Weights of a small mixture-of-experts language model, trained from scratch on English Wikipedia.
Experts: 80 GELU neurons an expert, 4 picks a token, a softmax router, a shared expert of 192 neurons.
Training: a variant of Adam for the experts, 507M tokens.
Below are experts of layer 2 (counted from 0) of a mixture-of-experts language model. Rows are named router (the router's row for the expert), up (a neuron's input weights, with its number) and show model dimensions 0-79. Each number is 500 + 40 x the weight over its row's rms, rounded and kept within 0 to 999. Numbers have three digits each.
After each expert's rows: a language model's description of what the expert responds to. This comes from a sample of Wikipedia text that the model never trained on.

# expert 27
router:495487425560502549530546463488609517533514483540503540494584456454491443455500529518413550501546480519468483528573443523482525450432481434551555507548516538523537462547511559457555514536455540497480573434512495609517571424515476472432471561
up0:475499489414469506516486493537444478532460503469489430501490556528492466459653490517427488461486519518540545504502544491465528498472531475439464467541525495511522509423494489488508482482524493400506420503494542503502433523510526504476502492
up1:492496475410548483546519528517535467483467462514532569460470469496461524498468475553430510493493551481548543437490485466498543480499498514532509543514553539455409509505559436495497483470422463507510503565496467495478548502506516468477504492
up2:511497486472492486475478519468475482490526464477414442508503482530534439440617509511477424474518485462494526544491479479461462559478437514460473523496460514499506513465576433463498483483459545465451557462456480530495493480500478530522492464
up3:517508504468544476494468552540439482561427499476550488494492510497544391470582478566521560504519512500588492557496445532445452457496506522400507548527505489568533550503497508557502509482468484499488501488484498519482506533469522504434509474
What it handles: Clause punctuation in prose. Commas, colons, semicolons and list hyphens ending a phrase, such as a colon before a book subtitle, the comma after who, or Clade:.

# expert 11
router:495547591515448445473516522504503515493505490533488485420459524483503513505484466517473521501536451572510538482511514423527447474449445502439501610546539481487472494553546490544469462440438495493657517556516489491475578487475459568527457501
up0:528513492506561510523450459474511443504456539539564445494471443507496424451493474481526485572479537524515502529482544435545490485511510507509504554467529505511443499446486465510408457463492491523504554481514564523618502478476483517411453447
up1:456529486467493495427586490522511501479534540539529541454465501528514469487465572495544446516569521543518471440444536476513495523438484511488440502492446552483538448508576535491474557458406558496471480493510524480515450430460485562549456480
up2:462489489422439454499549489514514466525503490461568563485534539485459457486566498502548528562533504458422539510499488546479465428523449367433511403471517621503463468499527500429590559509522507487502507513534464526480529458480485516488416450
up3:511552483496515495521484434485496459523527502540564521444485472517525552516493489501541449540462490511551469521460443487491480545469466482455404553452518364469471532541433506527511526435515477391527471536515537436507469503505523603537512415
What it handles: Mid-word stems, auxiliaries. Middle pieces of words like adv-is-or, compet-ing, rec-it-als, plus auxiliaries and verbs in prose such as would, do, did, took.

# expert 39
router:517538507474533530507509518462499478532482463512574518460486495530461510483471481582519565507525498566468554517433468522550425520454457552553422541539477518447492491578572530524463444466460457478520494496482495576470548583538466479487451483
up0:508529368525435539501471442476510469454464511491512535572486526550470510523512523498503535525486501487502496469503539498492466484512503517489455444447503379509481492530542449492480500577478610536466571516524530446506415486533486528467571461
up1:551448515518482457530546536542487480504517497546467525500446523472545490477511574529491469508480481496544443507582517474537532451535558443489507463489518542541496555408466443498545525577492457510454474581491494450529526507451519499499501480
up2:481471420502518460453480515563540436522493533525518479477580471422566543473488520496445578552532564511469488466564522457535568516412524495462574457466527501525541535402429511467537521556482522383463525445479505506512488479458575524575510477
up3:554528485519499531485526495521464467484452462474459491512423413470510446512514427487473517508507498454491527428494518485487473477449481432475519487455484485511563538526489525507492582458474532517465486543536543436487507495499605525471539442
What it handles: Final digits of numbers. Digits 2–9 ending or inside years, times, coordinates and table figures, such as 1963, 5:53 and 43°58′37″.

# expert 8
router:497502512502467458457479551527474489518573459519521457466536500501479524452431541543530397516422464534552446520459567491486559483525502506575476488524465499579435520497417464517515504474548459499517497445535473428497562497433491600506482512
up0:568461509494488368446453554498494508551536510536524458440570537435482481528464545452448479479553482540498504479529404516490429502455564537500496461496538521491559460596445456491501523472459498536441456532580519495488526543478505441515529533
up1:433473479565476543572522686443512511508516532486448515455452492461511493450496498523467488469490552503512487484459506547500486493497542503558492476523592582529466495527515485480542477469522530510480560503570478550461466556428462500448516458
up2:522422469465477500438459459487491457356523386539423436563502492518578512458548503515521486464518519502465542467502512533488491494491592483457520509502452599475484481517550465435529537493482498426507534464533500473525484459493526521527399499
up3:442454504511476470508490506488483479506516459511543488450535501616516479524447529456524570485487533584526492476534485508478515433452531525478541523475462448499490447520472499565511488566503511530488483457451510465504521446495478528498534458
What it handles: Film and music credits. Short name pieces and function words in film, album and cast-list text, e.g. the am in tamasha, Tom, film, by.

# expert 44
router:542501472561473519498451558470485573511612535497452464447448490520402521525547550507503459490453495496511481577577444503462522538437614451455580473544451476537514481474436525468560554448509465419460509539511539433489534602504514522522519398
up0:504526521435479562519485490486492474513496481447533516500498511511582556478522481632511529481502514490483424490393487488558499454461530503573529573556536479508500517504513512502448488499490451496519479530466429553490540529556536480561563570
up1:531448523494473415500480499534531460541553457532479521405502437503451492471536549459497519522530519454511455514536463510525426518457495596499520583539581473488428492514505456492519498512469479474573557485504503498495551387446447572516506511
up2:466516529507550518550480494509511498471444471538549521554500468508542512543511468544445520574458506526440425498503431460484484491542469478473506412485447524528480440545529505536535427484523517483467509557467496474529463449662543501511529478
up3:469508433527534444455513494477490521531544517503511513476500430504569460521521524475427550551541500466575515558470539496457477511461344505480514469519482456515456397489539515508525548480443529480496514469479464494538467471517500512525499485
What it handles: Name initials and pronouns. First letters of personal names in credits and lists, like the E in Esposito or Emerton, plus he, she, was.

# expert 12
router:490540412470432494487520575457504575506444537527507490488527534477478534514432485456441473552533485560463484469575575475418512537541459545517468433507509550445430462521540521467503490522503472508463464508473538448548436483500433482482471523
up0:479524483533504549455490514502510456524556440479525489483511510530512528523505530534498505469531514500544506518477510507513520439413506512503487552409522525481495553392480518511480523479609560470427496547506512536517469507431510518490504487
up1:454519469503511519469495517472547485466549463444498538490539459548464464508511501519507471506471527466558490520498421541507485558492527510471513516499525354543525495504419438444576479524448484452508504511518482488501474545469530495558518505
up2:549429581410479523501606492479492490473486533584522593506503487473532483473490469498474522451450514466386253405561532464529523474546522477524493477505544506510504512565542513518456527523456524546482510499480480516434489516486519491487497500
up3:508495560495540484488543546485495495449494452525481580474534477470470447578558565503477473568460527453486541528501476501507398567504464563523458614527518478491533476510519456490440537519513492513507502475518415532476457474523479500556500476
What it handles: Sentence-ending periods. Sentence-final periods and the bare space before numbers or table cells, such as idle., Report., and the space in 1313.

# expert 1
router:537546475500423530472410539543504434544473482457523437453468493523529505388514491574521492480507506490536511508566517540548522441486428500497392581481522502487531508473554588554476570525520491526470459514458529540463457470492513550486535457
up0:495520455477500440532493520517449510529508490494482475471493438424484565539477496524443489510505527492533508488501529414553514531500527538544484554508503496503502475475454548507486519482527504472498459534497497495523581484510508551522448705
up1:484538471473470488497488433474494496545532566525500513477549460462545504475495158510448538519508511525464477479456491470627518468530508535489428550504473517512507499529498553436485523514438547500523529515539452516498525541504508401569463491
up2:536500440522553551499561468523466487519512468503482566504441458436536514490545453539405482466482563528430514517460502510486463483471558480481487520481514491544461441515492472458439487431472571494459535562553535499507436503514541516575540523
up3:521511494526432499491493519508509483599464539501522523543439502480471474520503551569514422477521510511468516474429458452528520465490483536488542560476479482494519508458477547530495435462508534440583536514532461456562520527507535453518539522
What it handles: Countries, organizations, routes. Country names and organization or route nouns after the or Air, in aviation and rail text, such as France, Airbus, Road, company.

# expert 32
router:485593478495491525494455431530514491556530489473498573534386502480534464514518488439493481509462491510521464507460471543480587434492479503484571428500525553477510501536469510425552506532561510466458489522487471554501536532519577470531482473
up0:521604529493429570508483476524508538482509500535506508487456476458435563545554519500545504596472497436500532469416555447575536491502506497485514637448502479521524515513471463469509482566470519454507407482490452517480516549526477516494525474
up1:476591528487457487504413507504523481524468520478551495528453504539528483516496494554525426499486508478481506510573496491435551446520485527448475557521506494530429503509547521484459492497512486407606543509517527560473537472491529528457395419
up2:499500498504427487474551476503452460567479513519623466471505536477515475440497525521435490543540547496467487459526493516428459454498431515485455482500516538484476584487473532571461521470462476490482485531477441476529560501485418541523515498
up3:481508483450453508481496423443595447591472447473456530516562491536510434488530532450505460541517533494519476493458487493535542501479490516518488502407558454491522528535448510436499479477540550477532572485529542533456463576527491497514476452
What it handles: Line breaks, name starts. Paragraph breaks ending infobox fields after coordinates or place names, and first letters of capitalized words after parentheses, e.g. Third.

# expert 40
router:455461443454538483542538542450587445536490534477538587583470517489483464527476541498528584521546558468519501514509483492491456529484462514498512475526495462491502449488557552562463475506491501561520515496485473522506448474527520437455575532
up0:515516502536270477476456556523524483496508526511523562488500450547537431536501542428514530561456588488460470525482484502491528452533547504516493523499477450511537450486570436521563506471461526508507563528435447525481522495546554486535511440
up1:495475515497500489500438521459547429550468500482564512508580486468544535492482446496482517477476570536518491506480487488488521492511477448498478468590430410609476491451544471503412488414499524516507487486487488562534476520466462522557641545
up2:442471473514485517496511487504552474536485486496483488582385441444449507556437516495465573487498580448522495458495479478450458481519509507488478557445449484539526530446526563475527501526487558479457582476539473455519515498484601520513496474
up3:398540449511512525452501492492510447536477432445450653524440530530444545466503505496507427538498538561517542463524512529458561476484525540558512564466487493521468438523488534535324550460536513519500527519495511528459464519478508466514523485
What it handles: Mid-word suffix pieces. Middle and ending pieces of long or foreign words, such as the an in ethanol, -ology, -ological, and -ter in pottery.

# expert 19
router:549518509480544543462567498478470556501502415476516557562532458452453441548565439528427520547550495528482511424470517534509476491483482522496502568443507477487550486553494496541488597513450501503466530530549557438451607469516495500510455481
up0:516468535451529498529550472489460492414504550518511470461503423515537469484475522548507470487487531465489534526513502527506460509501521493512515479434464622465494535464478558317474405555480518477532567390498494473539506516464509480458583499
up1:476441539506505518466489524439510470477480553504508481519529483424520464505500500492528464531537538530486502516512503510544457581469493529465520487425496552513462633484517555467542583483510461486472477436503483472485479527515544501533543435
up2:499485511513541552493460492501520489535544519508485591483669549497521472496537545510412496454556526453486441488524511608531487536478553471549540506485461488509453503479480574455504543510511485449514455467470531509491428518486503456532481487
up3:560465485436557451516545483488480502465530490521516497556494501449449520512504597534473441521490550492571557532546548477489545435529542502490515418530520520504451541500528520454450515513519454503517476467399524541542507583482521518456486489
What it handles: Zeros in round numbers. Mostly the digit 0 inside years and round figures, such as 2009, 100 m, 160 and 350,000, plus quantity words like million, hundreds, century.

# expert 30
router:506580508507488493545411480500496464602512498422524533550453533504511468491484460489481552450466476552493474523486477513569490510520507442449475510537453450513501556436495570410479454519504493525513473485492533496489540539491507530511503502
up0:509514489498521449480532491477455534460492535551503527543475506515462447519482498518412480433428532496522512491465461464527460473487482486429509554465482600497513438466499573516504478452561528515499480566494504509557494553469483512468504438
up1:550506476472478485507474504509530530539485480477587524469516467440503554464455548527459532468497521492474572478454535499516500401470537501530438490495493556446508523507472514544513485561504549504477504575461465496522516504482469501506456469
up2:499488451494474478454542492470586470554504445563529512556518519538472450523483482545439487512490531537562475449445445488528508520437509536490464444502595566535506521451425499408483497486497505477542495470529444562523459603473487556525505474
up3:502471425512500496543496524516471498435485463497486507553499499505473492476462538513493544497484531508439550531522478531491537472462508413435520497471512507462520545524433491515496553503516476512493555502464540460555479512591477529555487473
What it handles: Political geography terms. Government and place words in election and political text, such as United States, County, District, state, Party, Democratic, House.

# expert 2
router:426500617463503512523465463501486458495528545554504573512481550465559482508480570468518476514485538453491440452574515537571519517536483453432483455463530508529533482505426462532543487550505493523532552419482471486441424507489521534549544466
up0:507473494428491441485542471600446441527519515441505509485515402523479513471494512486479466582561551453493519539522487540508554485526527485562511524494477503503515509519554501494552533527476607444576539458556492500484483495446506476472503535
up1:511508475430554471465533477530428541520504479527508468530481493457446512496488539475548483586510513502489566463476471456462490504510502521523549533486552422525456511499539568515473723461513476476485496519463461491471501499485531461574519514
up2:499493462485517445481562464578493497553516577541486441507473475510550547481476407548505502555514523523496481523457539480503440484516471502477537462555501441454464516434480553448494538461507583454508499500490569533507583467450505533521467457
up3:485451470511457526482502482471533445730504499467466512484564521456480520567548503527453510471529513535499505531490498529525494445474558523544519504493569502424487501494510468512570533534517523462416539537481517471503472472433452515514525489
What it handles: Infobox field labels. Field names and units in infoboxes, tables and stat lists, such as Physical characteristics, Population, coordinate symbols like ° and ′, and album.

# expert 45
router:471498518466525473574535507544557520516405577425566463508427490505505468548422452517533511518497536524479427437538555479577521443488532554514451530479523495438502506497552435500483456541473536547500491514530533438517478479459514523528456497
up0:537406470545524509454492472573459548479477497502489486470524482528475546505530493541520521468486550570549538508461517470506436510410550575499491612505526469494445454502553427506509499482515497490488509502458501464526456467498507556558536537
up1:488501452503460481462501499482549514511409524464499474454614425537493553496489548431499539509517519457422510491505535474441497466550491522662546517559502554511489544484491504530493510471501477485440445494441397509518486481459468568457470490
up2:501482540471492452536437484538567486545491510524511466482460490497503449534533472485514547497485490505475488483449581545499503518526520476512495473437425530498597558566491509476582519516676610511530479554433499708494483549459434448449587482
up3:460450524497479471503522499485514483473496435516482483489476493452551478488531460420465552490444552486462495450514560509481524537503524524549465520474515573503526509486516495496562505455558528521478456543469556458477446553489483447466572504
What it handles: Plural endings. Plural suffix pieces closing nouns, such as -s, -es, -ers, -els, -ions, as in Colonels, channels, vessels, Models.

# expert 7
router:548501472526458407529516466545484474477495509491449555465464491521504467462471502443520437432519472532495492500491452496462517482556544601498443397519438516512413455563522516433482443519478478487565495513534477437541532508585487525459572506
up0:443569478582486482485481551509544523590499562551501488528506499492472495494467578538412531457456527488475537480438498491500456489457498487477465439486511483507523532433510547496494488544610537467473588519466537528493527469449448496535504499
up1:499514537553497516510471552556540487495644480620508432542487511588540527505469480566493528472391526515503462506511578514535530490519431477494515524442514519506490533504496520538505525539500529445498560529476483502488486448489417527533503446
up2:509495499480527487492472477530580454568563487500471518523468515540531539462541488491507513461497536546496477475536508530518473458510531539544361513439461475542487489507450506515525461492451459573564504527488482497507508456544542539467511523
up3:424506505503485532492567455568534452524488519505549512491493435452483419500521423533546545497449490475556502433519515517525481545483472427562449475457496489589537591416506536491537525522552587474494508463504496524487540509518525495608459475
What it handles: Spaces and CJK characters. Bare space tokens in empty or sparse table cells, plus byte pieces of Chinese, Japanese and Korean names, such as 巽 明 and 江苏.

# expert 36
router:504465419545537527472499491448526510456467467506503422542502542499486478442486503565466458492445504511456525510449444508480526535438448455541436480452537477499477523470470500494452559474498513528469469512537497541511505585507501504606500585
up0:518536530496473470434492542515561586521548473505465446488549482433477506517468509493478494508500525501466483516544510498667494498552514529475526467487546393409449488470518486471490519554436531504442556509451445492506546489493484597489484500
up1:429505467462484498511463494562467477540573536691479504544444499475454504544491512494437520502495525494558486505495523520521513358529546441562474505474440471498459473455503525480499487496497537377472537486472530496454525524571482524525541494
up2:496523507473561488443490524468554439509499455448465469447491524485540508549551521468437547540472540609479554498490553488438526482526548531541482509500472558510463438491488553506503525442523529474485480536492459509497468453488488510495493483
up3:438494507488499435502488477501447516434427502492511482473523507610539442497493485487508442496493513518595408497520489567479509493521481495432537504516467482494455455531562433549473454524471522538566607516473440515494485423588433467431528496
What it handles: Articles and determiners. Articles and determiners after prepositions or verbs in prose, such as the, a, an, several, that, two.

# expert 18
router:450534401548497559484483442570519512513446532506470523532543516543458491444515519477516517516548500502500489472486460479496459515528445584562415485462465434506430464530516522553495544521470536506500497466508469493515388435477400501537575509
up0:439560499502316471461410527580495453566509560456497540472487430502494569495485563524463473520497515515558514471495481466547428580504510494576476497549482491487489469512543542497521515479531569474531477537535514483511527503440464520586530448
up1:449563476516510557450527525598630475481454486479480531498482497517463487545482530567455496564470492477460582504504499452525498546510553567549395496475483598476494475470550481503515524487486477497508519474471488514484477499468491532513487454
up2:461453508446527518575549475476513507511520494563478519539467371475442512535530478513530441438470516517478415464558457422511491574502545501477503568470535513538483485500459520518489417449461495503556495470541630509565551469456513512509469452
up3:467448434495469454430520471477494465503336563538605542445478434533466498472540511557507586599436520538530437471512507536502510550469612460487489539519488448486454495531510475471491498459510539541501476493503432510499452471526496611492521452
What it handles: Word endings, nationality adjectives. Final pieces of words like le in soluble, ace and erve, and nationality adjectives such as American, French, English, British.

# expert 10
router:544455559555472438546445487556504532482489567473492591508441506514478486500474472480404447462484462582547514537437548565509505477439524493503539565495433570464444482483514525478491462480565490509494535497478492459548550479471505486469488495
up0:514535469433492471516524499544452516516486487491464523477452480526454573442422510575475495508533500546487491475462484516443512471481554495454555568505491525559458487504549520507456501519544574503496445529485567509463550538508555505480459494
up1:490506484498467550486517512557492444503505448459520513478477483526566521509594517548494480551492500475598406477531514547465502508488464533538446486491463507459442422513516492456507507502507509532484542556465564502494516518490495477498530489
up2:500581472504412602491460498512558519523499536481503485567510507545494425523510497476473468483445499512488516522497502521500555526549502513509488472418492426517530448503479515406494566457547575461448446577554482477497509559524553519505519513
up3:484499506534474493486500542525449449482555504585536489534438495468500482479515484447511516617498511534487555513456472471493539518494508493534424500390450536478519462500490449565685497564488505478497452499463561513533479483522473289498481452
What it handles: Temporal clause connectives. Prepositions and conjunctions opening time or clause phrases in biographies, such as In, after, when, until, while, but, Following.

# expert 3
router:484513382491540516529529470514506455454473548443451528478538494579464436512464443481521492520462497527538578548487458530471453579496473449493549495530553465488526496495511447499532455498526540462546490441452543450597434569530546473483495515
up0:422456480511374543511502547470576521529498515530479538461483512510539469469498511543494488502419560469459494447573447496501477459485482501475534520484523447520477515484630514471495503436491535510519478491559537483506455516453521519517470504
up1:464463442527468453467516488518486474555528539471443465508518498526479517418498519442462525445526505604498487492585538491515504493480496522426480504465531443523542490478526518479498479528527476484456500494496534500494502449548489660579516467
up2:435485501497535509498539462560504500507528528506500441515524489486455492466512512517484487517488527448509530517524477507503488528493489490485427441390519482504508536442542482457578515501525492443525493498508564517519475544483498489586476462
up3:611582417493481537470498524540485526505487473446478531447507499435527530485467502572449438510507533444504443488513537497571527501497422523513562458508456545513528443530526513498500486500467468526475496487463476525523554509528493490460453504
What it handles: Separators between numbers. Dashes, commas, periods, slashes and minus signs inside numeric table data, such as scores 55–42, thousands 1,134 and decimals 21.9.

# expert 0
router:507483482436473490556526500566452489491456512551480532449439446491545460498526485451518445512543467491462507509500488475440460554541508511501514465498462460479443463482454449514510478450489486524502533495460500486489467417459500479547503536
up0:446468488508494466506484478444504476473494518530547552564499505469515537505502481547472476506442501490478434524475515495525506423461458530474503454546439445483480536452471543498475476572508441463574553444478511485487507550422497524472565483
up1:492495476542525462463489550430514505500460517536497552553510492468515513466471580501455578481458542486451425425490545471512548579495494454500544514520489533498526497531494516491491571527512587469475483490482503499501553475566442544573516487
up2:504519446484497457484474498556535558456546543337516489504503486504487536462493500527453492487470514481502507579425509442509510438522485495525476523450459520493476522388541554434501501517505455445490522472478457493500466431495500510494533482
up3:489469484523480475495470459536500520552522554597493588509460489449566461520488538508453487565506533539509469482484537472498476477497532568391472491511489444586506510517530499495507517438442508501500547537495533520456513495496529553494452483
What it handles: Digits inside years. Digits in years, dates, coordinates and table scores, especially the 0 and 2 in 2003 or 2013, plus Romanian endings like -ul.

# expert 43
router:532509461542564435466590471480448497503491460537523489451535471526552538530518530401470552497591537554478508486461525514466496505504492478531482526539472482453516517491493471477405578494435460488451437514481482554487521503532525547497498477
up0:484477514517529482495497559479498541504430471542492464527486457474473406523545532476539538491508539528478584480507501458507535495574593448500459503491511469504506513455484533508494502503450491502494594479536469468477541399492467498442524492
up1:418432494454526512481553498496442445500470431553520482451535471473551487570521478468440473549500478513528505524499434486478450526504537551441477490491508536518515522528508503540505545283447526491474506485495466562537459533477498523507471445
up2:516513480471514413436435556487545479501472484555423479458412508430461525503492510430547532528536557533514499524458524424413456458509579505400475486470511499559532561481476468468510509494507512446505501451459459507479524481435481463562459503
up3:508503430539519496475508498436527504471513507548552463561563482469480448524540526482513524473544566529522488452526470449574471448516595456528471507538508589449464512487537454517458436515513496540561521499503540491490502505479519567509446524
What it handles: Mixed word fragments, none clear. Assorted pieces like al, d, un, ing and % in varied prose, such as od-d-s, Jerus-al-em, ident-ical, with no clear shared theme.

# expert 42
router:491456558486542553500417551544448532459468487545492541487483550548538470566510558443499465417453521520472501457519457523462497526516497541455495442535538515530506562439502544475432495536551431526489513551459497494537556529436538516440548450
up0:483508447434536510479589514489541537495461488482436506477575487479471429498424523585447537504452515532519529524484442460527487511488496425516522448493499577521533492546479483423500444394496534503501503493476410548544498478533522439511464522
up1:482486477561463658443349560515510554507513514520539483493386509481512468538492521503390518488485499507510467402506448480438530501431465513479514475456590459547527507464427495533477564480509464511482506448486592537508480493487587502475528453
up2:491495501526463524432503459519531544496451515509486534440517479526526579568496571532572436488458530515454529480580504512462509516571499599525488518462464491492461453454540498458502513507504505494530490536467497455505470442487487441483513369
up3:539457515533504477501503439464533452521434464509543465476559464499485481424475530453484501515485474403476483509577564485507490436428540522491512564514508607493496516480453513573483522530482455480449501452594529486515433532527512510518473442
What it handles: Possessive determiners. Possessives and articles before nouns, especially in biographies, such as his career, her fourth album, their, its, 's, a.

# expert 15
router:435489557523475457525430434468540439485463473469522541518473483530544432454507448490510476486508463532432531500497538557478568561503518501488428486508532578572553404553541479480457542520558525504469544557495575495434437490501461461551455449
up0:472516522474511494479446518542522412517417537558540557506498480447567513491479503549457505525542517508517482479383525522533520490493504503560480564480459486547498461481488519539472492524484566473469523464486516546576475462437482490501494470
up1:504446505508501497499492491453533386501498465476551509502543515515520456498467493459515449528516510459469517471501471495547466534492431472493439525468506545524523478488549520523508549493518571496482503501489530513506497513449478518533499442
up2:526479499477482560480489502560537446505570501513516513466513468457507511513538498542462543504487509525521507498474419502523514442408512566494518582499491468513495469508579529518519488402511478442538523503472494456535579507532461538545540509
up3:481495454456515469482509438504499521521502503504518502570488437495531472488546531518481507500521537511509506511507445461475450483493515530547471456447467543471512582525549529484484547475475447519464534509466477465589442467506479510446558437
What it handles: Line breaks, section headings. Newlines and paragraph breaks after sentences or table rows, and the == and === markup closing Wikipedia section headings like Reception or Results.

# expert 38
router:507499558524441539459480543511386468471489556475473524403553497454562501428498561467526461498508538510504492487572475475534550461513469493477509599519523438480463536534440493529461485501461515529557520439561506520474457563505529488420501456
up0:481434499492474506490613499540498497509525514529491478500467517557477496596557505519548422461518594445506524506532517498514539489548470521504521501426536476542584508472552492457587543575561523464473484482471524415483543433515531490481518511
up1:456506470507529473403494509523489452501520501482523517491584487485510507494441452442443472490521512548525498508493551543472485499461527504555543529483586527507447505500549441460550570500492537487503517492555473492509540476476620511482466462
up2:469491524461522475496505449556531439553456532496494455495481492415541476513595512522551490529568496406489582467429555531541469460534518551460491487518460480506505508495520543558503516478472483523471459515511473576516621455458514377538511472
up3:470523503520525518448471495492451545503519510493531507498521452449556482472425498500439533473529474529525469488575468486565468525442527481508451535484506480516441501506399452425421542506493574475512561494552537453492507548532494479554495488
What it handles: Sports and entertainment terms. Sports and media words in athlete and club articles and tables, such as played, game, season, League, Cup, football, song.

# expert 17
router:449458462525524464444596443496494540536469532536490455465517415551479530460511443485507498547457513508531532532541519468555519473436467551563486530529537471465476498524507527482457435488473554549511445424518530496549494524552495490545495458
up0:491547447509515556507524484439480519505480478497483564493518484466432488498467502468524421557374523430533489499513548537538539504535540458458462490531474520495441510442516519480525470465482511470506482467500486574505451483413469518513446433
up1:472522520572469469518452535503657517582472494501477526479433505503489495442501550494471506489459508477471471547534520500461527504460507537523477532483514540529493501525492529498499516642520484453503467472522533477526515478517511498448521431
up2:476447503477503543508497502560472420511473582472599443514554425476527446494505538552496482520402509486506467486478444578556571504500576485516469492536474523473498478495483553479531488573573450442460483509466491528515557468424558562482523422
up3:500596488432538533484481508550505501479408454527435645457498513491443514544507458430450592528431533485470480469475557502532505553452546535536516527504474510543518503527421550501437492464388503466514493499465414477503539562535494452512535537
What it handles: Noun-forming suffixes. Suffix pieces ending a longer word, especially -ation, -ment, -ity, -ing, -ed, as in pigmentation, commencement, discrimination.

# expert 24
router:522421514554467427472523461469479497487534528481485450477533520409498576507508469473484539480545463484427592478444522442505486546477557534540490565529536560512493550478435559545496513466461522467485523474531504443551537489448503450525475573
up0:559549510450480511515457563487558551559540499513552548435509510463459465513488473529433493568476505519481384483507455470523497525473499423490482462505391583500511499550486508525459549458470461583526506534550457500457485523426509498533517515
up1:528489496431457545472453489541482507493475501592546475522421503512495509490546535443407482534485531484469433537505650494506447499520511462601531463531495515415511508565514457541543522441544533468439515516567469498486457516524493591534494498
up2:496485505523581483524493557515476468429459537551486484464542496464500537498440499488502540556485510518516492479519414488496536508449551521556243508489452492427462510504473539429482559505461496456554501420533482504489519506535496454444517508
up3:446537533502436428542553533501505465520504500527445467440528492517410505543443515446503492528479523555497527522582505515405508509460533487435511496509510533598476475539507505441477506518503542500512502385539507554547493471491483549504453474
What it handles: Prepositions after verbs. Prepositions and to after a verb or noun in running prose, such as entrusted to, according to, basement of.

# expert 14
router:581490404467501440439519530511447467482454423499474490522554491564508529493506519538524457537557492467449498502485513484454435499476498499491530503493481459461524560520462464576490476491518460544527507527528548555517517443516523548535506538
up0:521578502466520412515497583470546516477487488492538529458450521465485546541501531527527522462500533499487497519499500442479484481484569537396501444440506490503562454475446476517510483496490501527553487487522471466500510593524569551510475513
up1:521482494492464527489525563500492530502485503587539526461448497472317551477510519475481509542519506475468498522535501461479510472466518504537410528492518550507473537530584446571525472490504515509488475550541494510550518507492450502523464464
up2:504488459484510502503520496519504492461475541520487497520491455532518509494489520421449510482487568473417474480481485502521492447453525529491406556423512499477479496500479442439465484483435491463540497482476511488491452515448521481534480490
up3:480510442574488485483420547516563338497469498496544468479461472459584532518529519541485526484477498494511473422515534495471524499453530488551403459417441503475524486499516528496476514510470523505495450530523583528444479493510440563463516464
What it handles: Mid-word spelling fragments. Short pieces in the middle of English words, like ic in sluicing, st in ecstasy, ir in semicircles, plus == section-heading markers.

# expert 47
router:414411525498518448532513418557501556475550538506442524477500567501476498515472524484547474525480554396558554492489464503462512427480525513474461518452455536469454477410530533475466476525486512429494448545504548497525482546559489475489535531
up0:545498429502509462505561490465566535530389497473393620543535537528530466475520519508409497502523446496501526470527491456490523532554481500481542526547539479501465475506501493481500478580537566490485471491470533464561482499529460492511531507
up1:596399486562562456508534530501458503491478508548519508542531508501560520509542565589460515508483420466497455537494552426521407524446500486489578475533496565511503492497441509550511475475507491530458512465478476487499629373499524534427537498
up2:507542481458542507485453515515545487587490521462517509466455476460542472538476453488496578506463462470556504554482492501466529454477459473489555474570498485504499633480474541501514388491524548547452528424418441562482542524480461497422482487
up3:477506468494545531474531467482483487533571504486488521637572518502447535507483528541468515532479548464533498487478505504554484429439451513513453511529489475509506483513550464518491547502519496507514521538473534498487504588516496507493473480
What it handles: Leading digit 1. Mostly the digit 1, and 8 or 9, opening years and numbers in tables and lists, such as 1998, 14, 104, and ordinal suffixes th, rd.

# expert 35
router:586525433502505534548523515492528455478502440503480551437416438435449552499474454546492482587460577544543458544488541500548481551516458558584510481517483500487495474522562489448463501508519435424502455530472457526454538547526471489509486499
up0:525505531548441455382503510453497465500511511463537513486502423506470458537568498503471537528479545473457466466588485475541504589501501552534563658479508433530492529512508463477531473503507497519488466490484455519464465523549438518477498507
up1:486569547525417475524507379462493515509513494536503472514629486464477489539544473503504485552500438489526526463499457527551574554437432465494538501502439480476484412483478572509494509528529501485504533506553488476488461476537535581537504506
up2:490466486522498439525525469494531505519505495548518458506548485447520498533568469509489508516502506543499430499477478437476517539419465520512439455515450432481451511439487549500470487500448467471493500510521572534501549528442503561559494473
up3:525436485491495432444458514509513482451501531499485484537476458475513484535544442496464515548446580464472431501560536424517515572475459505573464447519485462526454545500541580502461458494508460436535501515626468552527571490531463518521698476
What it handles: English surname and place endings. Endings and pieces of English names and places, such as Wolver-ton, Chelms-ford, Ut-ley, plus common names like John, William, York.

# expert 37
router:463571570469536503543525535457508487515495498482446462474511447532488487518502516430534507427592490495530491563506526422522508466525547541577469482546533581544581524502525552473515482505465533499507499578543489427456561464510557421520513546
up0:523452474500497502494496413442466482533479510456509531498504488529475530431510521508395549526505586526441524519561464487553508496452486592461509441516438519575492484422526507474428491531486453459502504538479507508495491517489469514531540518
up1:430476522534476624558459472445480423489486502498507497581415465432512518494479485481450563500505495528507483453459547540494403522510513501545487454497447507706555506459525493523502557464512606486509558633490496556493525586456568482521461536
up2:522524513553551498459443523517514445506512417510458465475470426522447521482513521537490465514499526517472521510520474466449618568458496545507433462505473528554533485490489681392438516505489500505507537526495525461530522437487509532544486519
up3:477559486476469496470515469505550524516507516506488500504535493511484468475483514530412548480450541512593458499432538447472494481405457597524500490499509516476486471479501562517579509491543502499448463531397389498540471552473562476459538509
What it handles: Prefixes, table pipes. Word-initial syllables such as re, Re, Le, Be, Pro, New, their following pieces like Be-au, and pipes in vote tables.

# expert 20
router:514515478473533519480505514518511537519498528563570464500552541404473518521457526479521452527520533533505431489519485527526525442516551517542526449521497483515534492504474480502523482482526473538471522480488444532494555454456490617469455540
up0:399446500535464494447518492494535529551468525568435478478440475504495553559495551524507565499503555497493555488459566559478538520453554535487529467541568523467499501462475449506454517452493570532534528489554501534498499473407495527505477453
up1:554484512489505510462448590459553471530524549494486510501468489567482499479504550472546548470466547477464449491476486493527535494469532542581492545477494495506584483464555530464600453525504515417453497486465411529493519487498507497500472453
up2:465471496468480456530416465498504479499509517533392481482470508509489496498500488530462508539494525477483466445462409516503518570527460466406529463519527444517504480470525483522554559446595514450547513495470494486566523504486435489504535503
up3:443514422489487516502479504495500508462530559492413545552498520518510452467495463445514474554450563537467508539494481500486532614573528495536463499524497475569457532456487520516443480457511524532521535502507408452516450452488492588532497488
What it handles: Th pieces and commas. Word pieces like th, ath, oth inside names such as Cynthia, Perth, Fourth, plus commas and the in list text.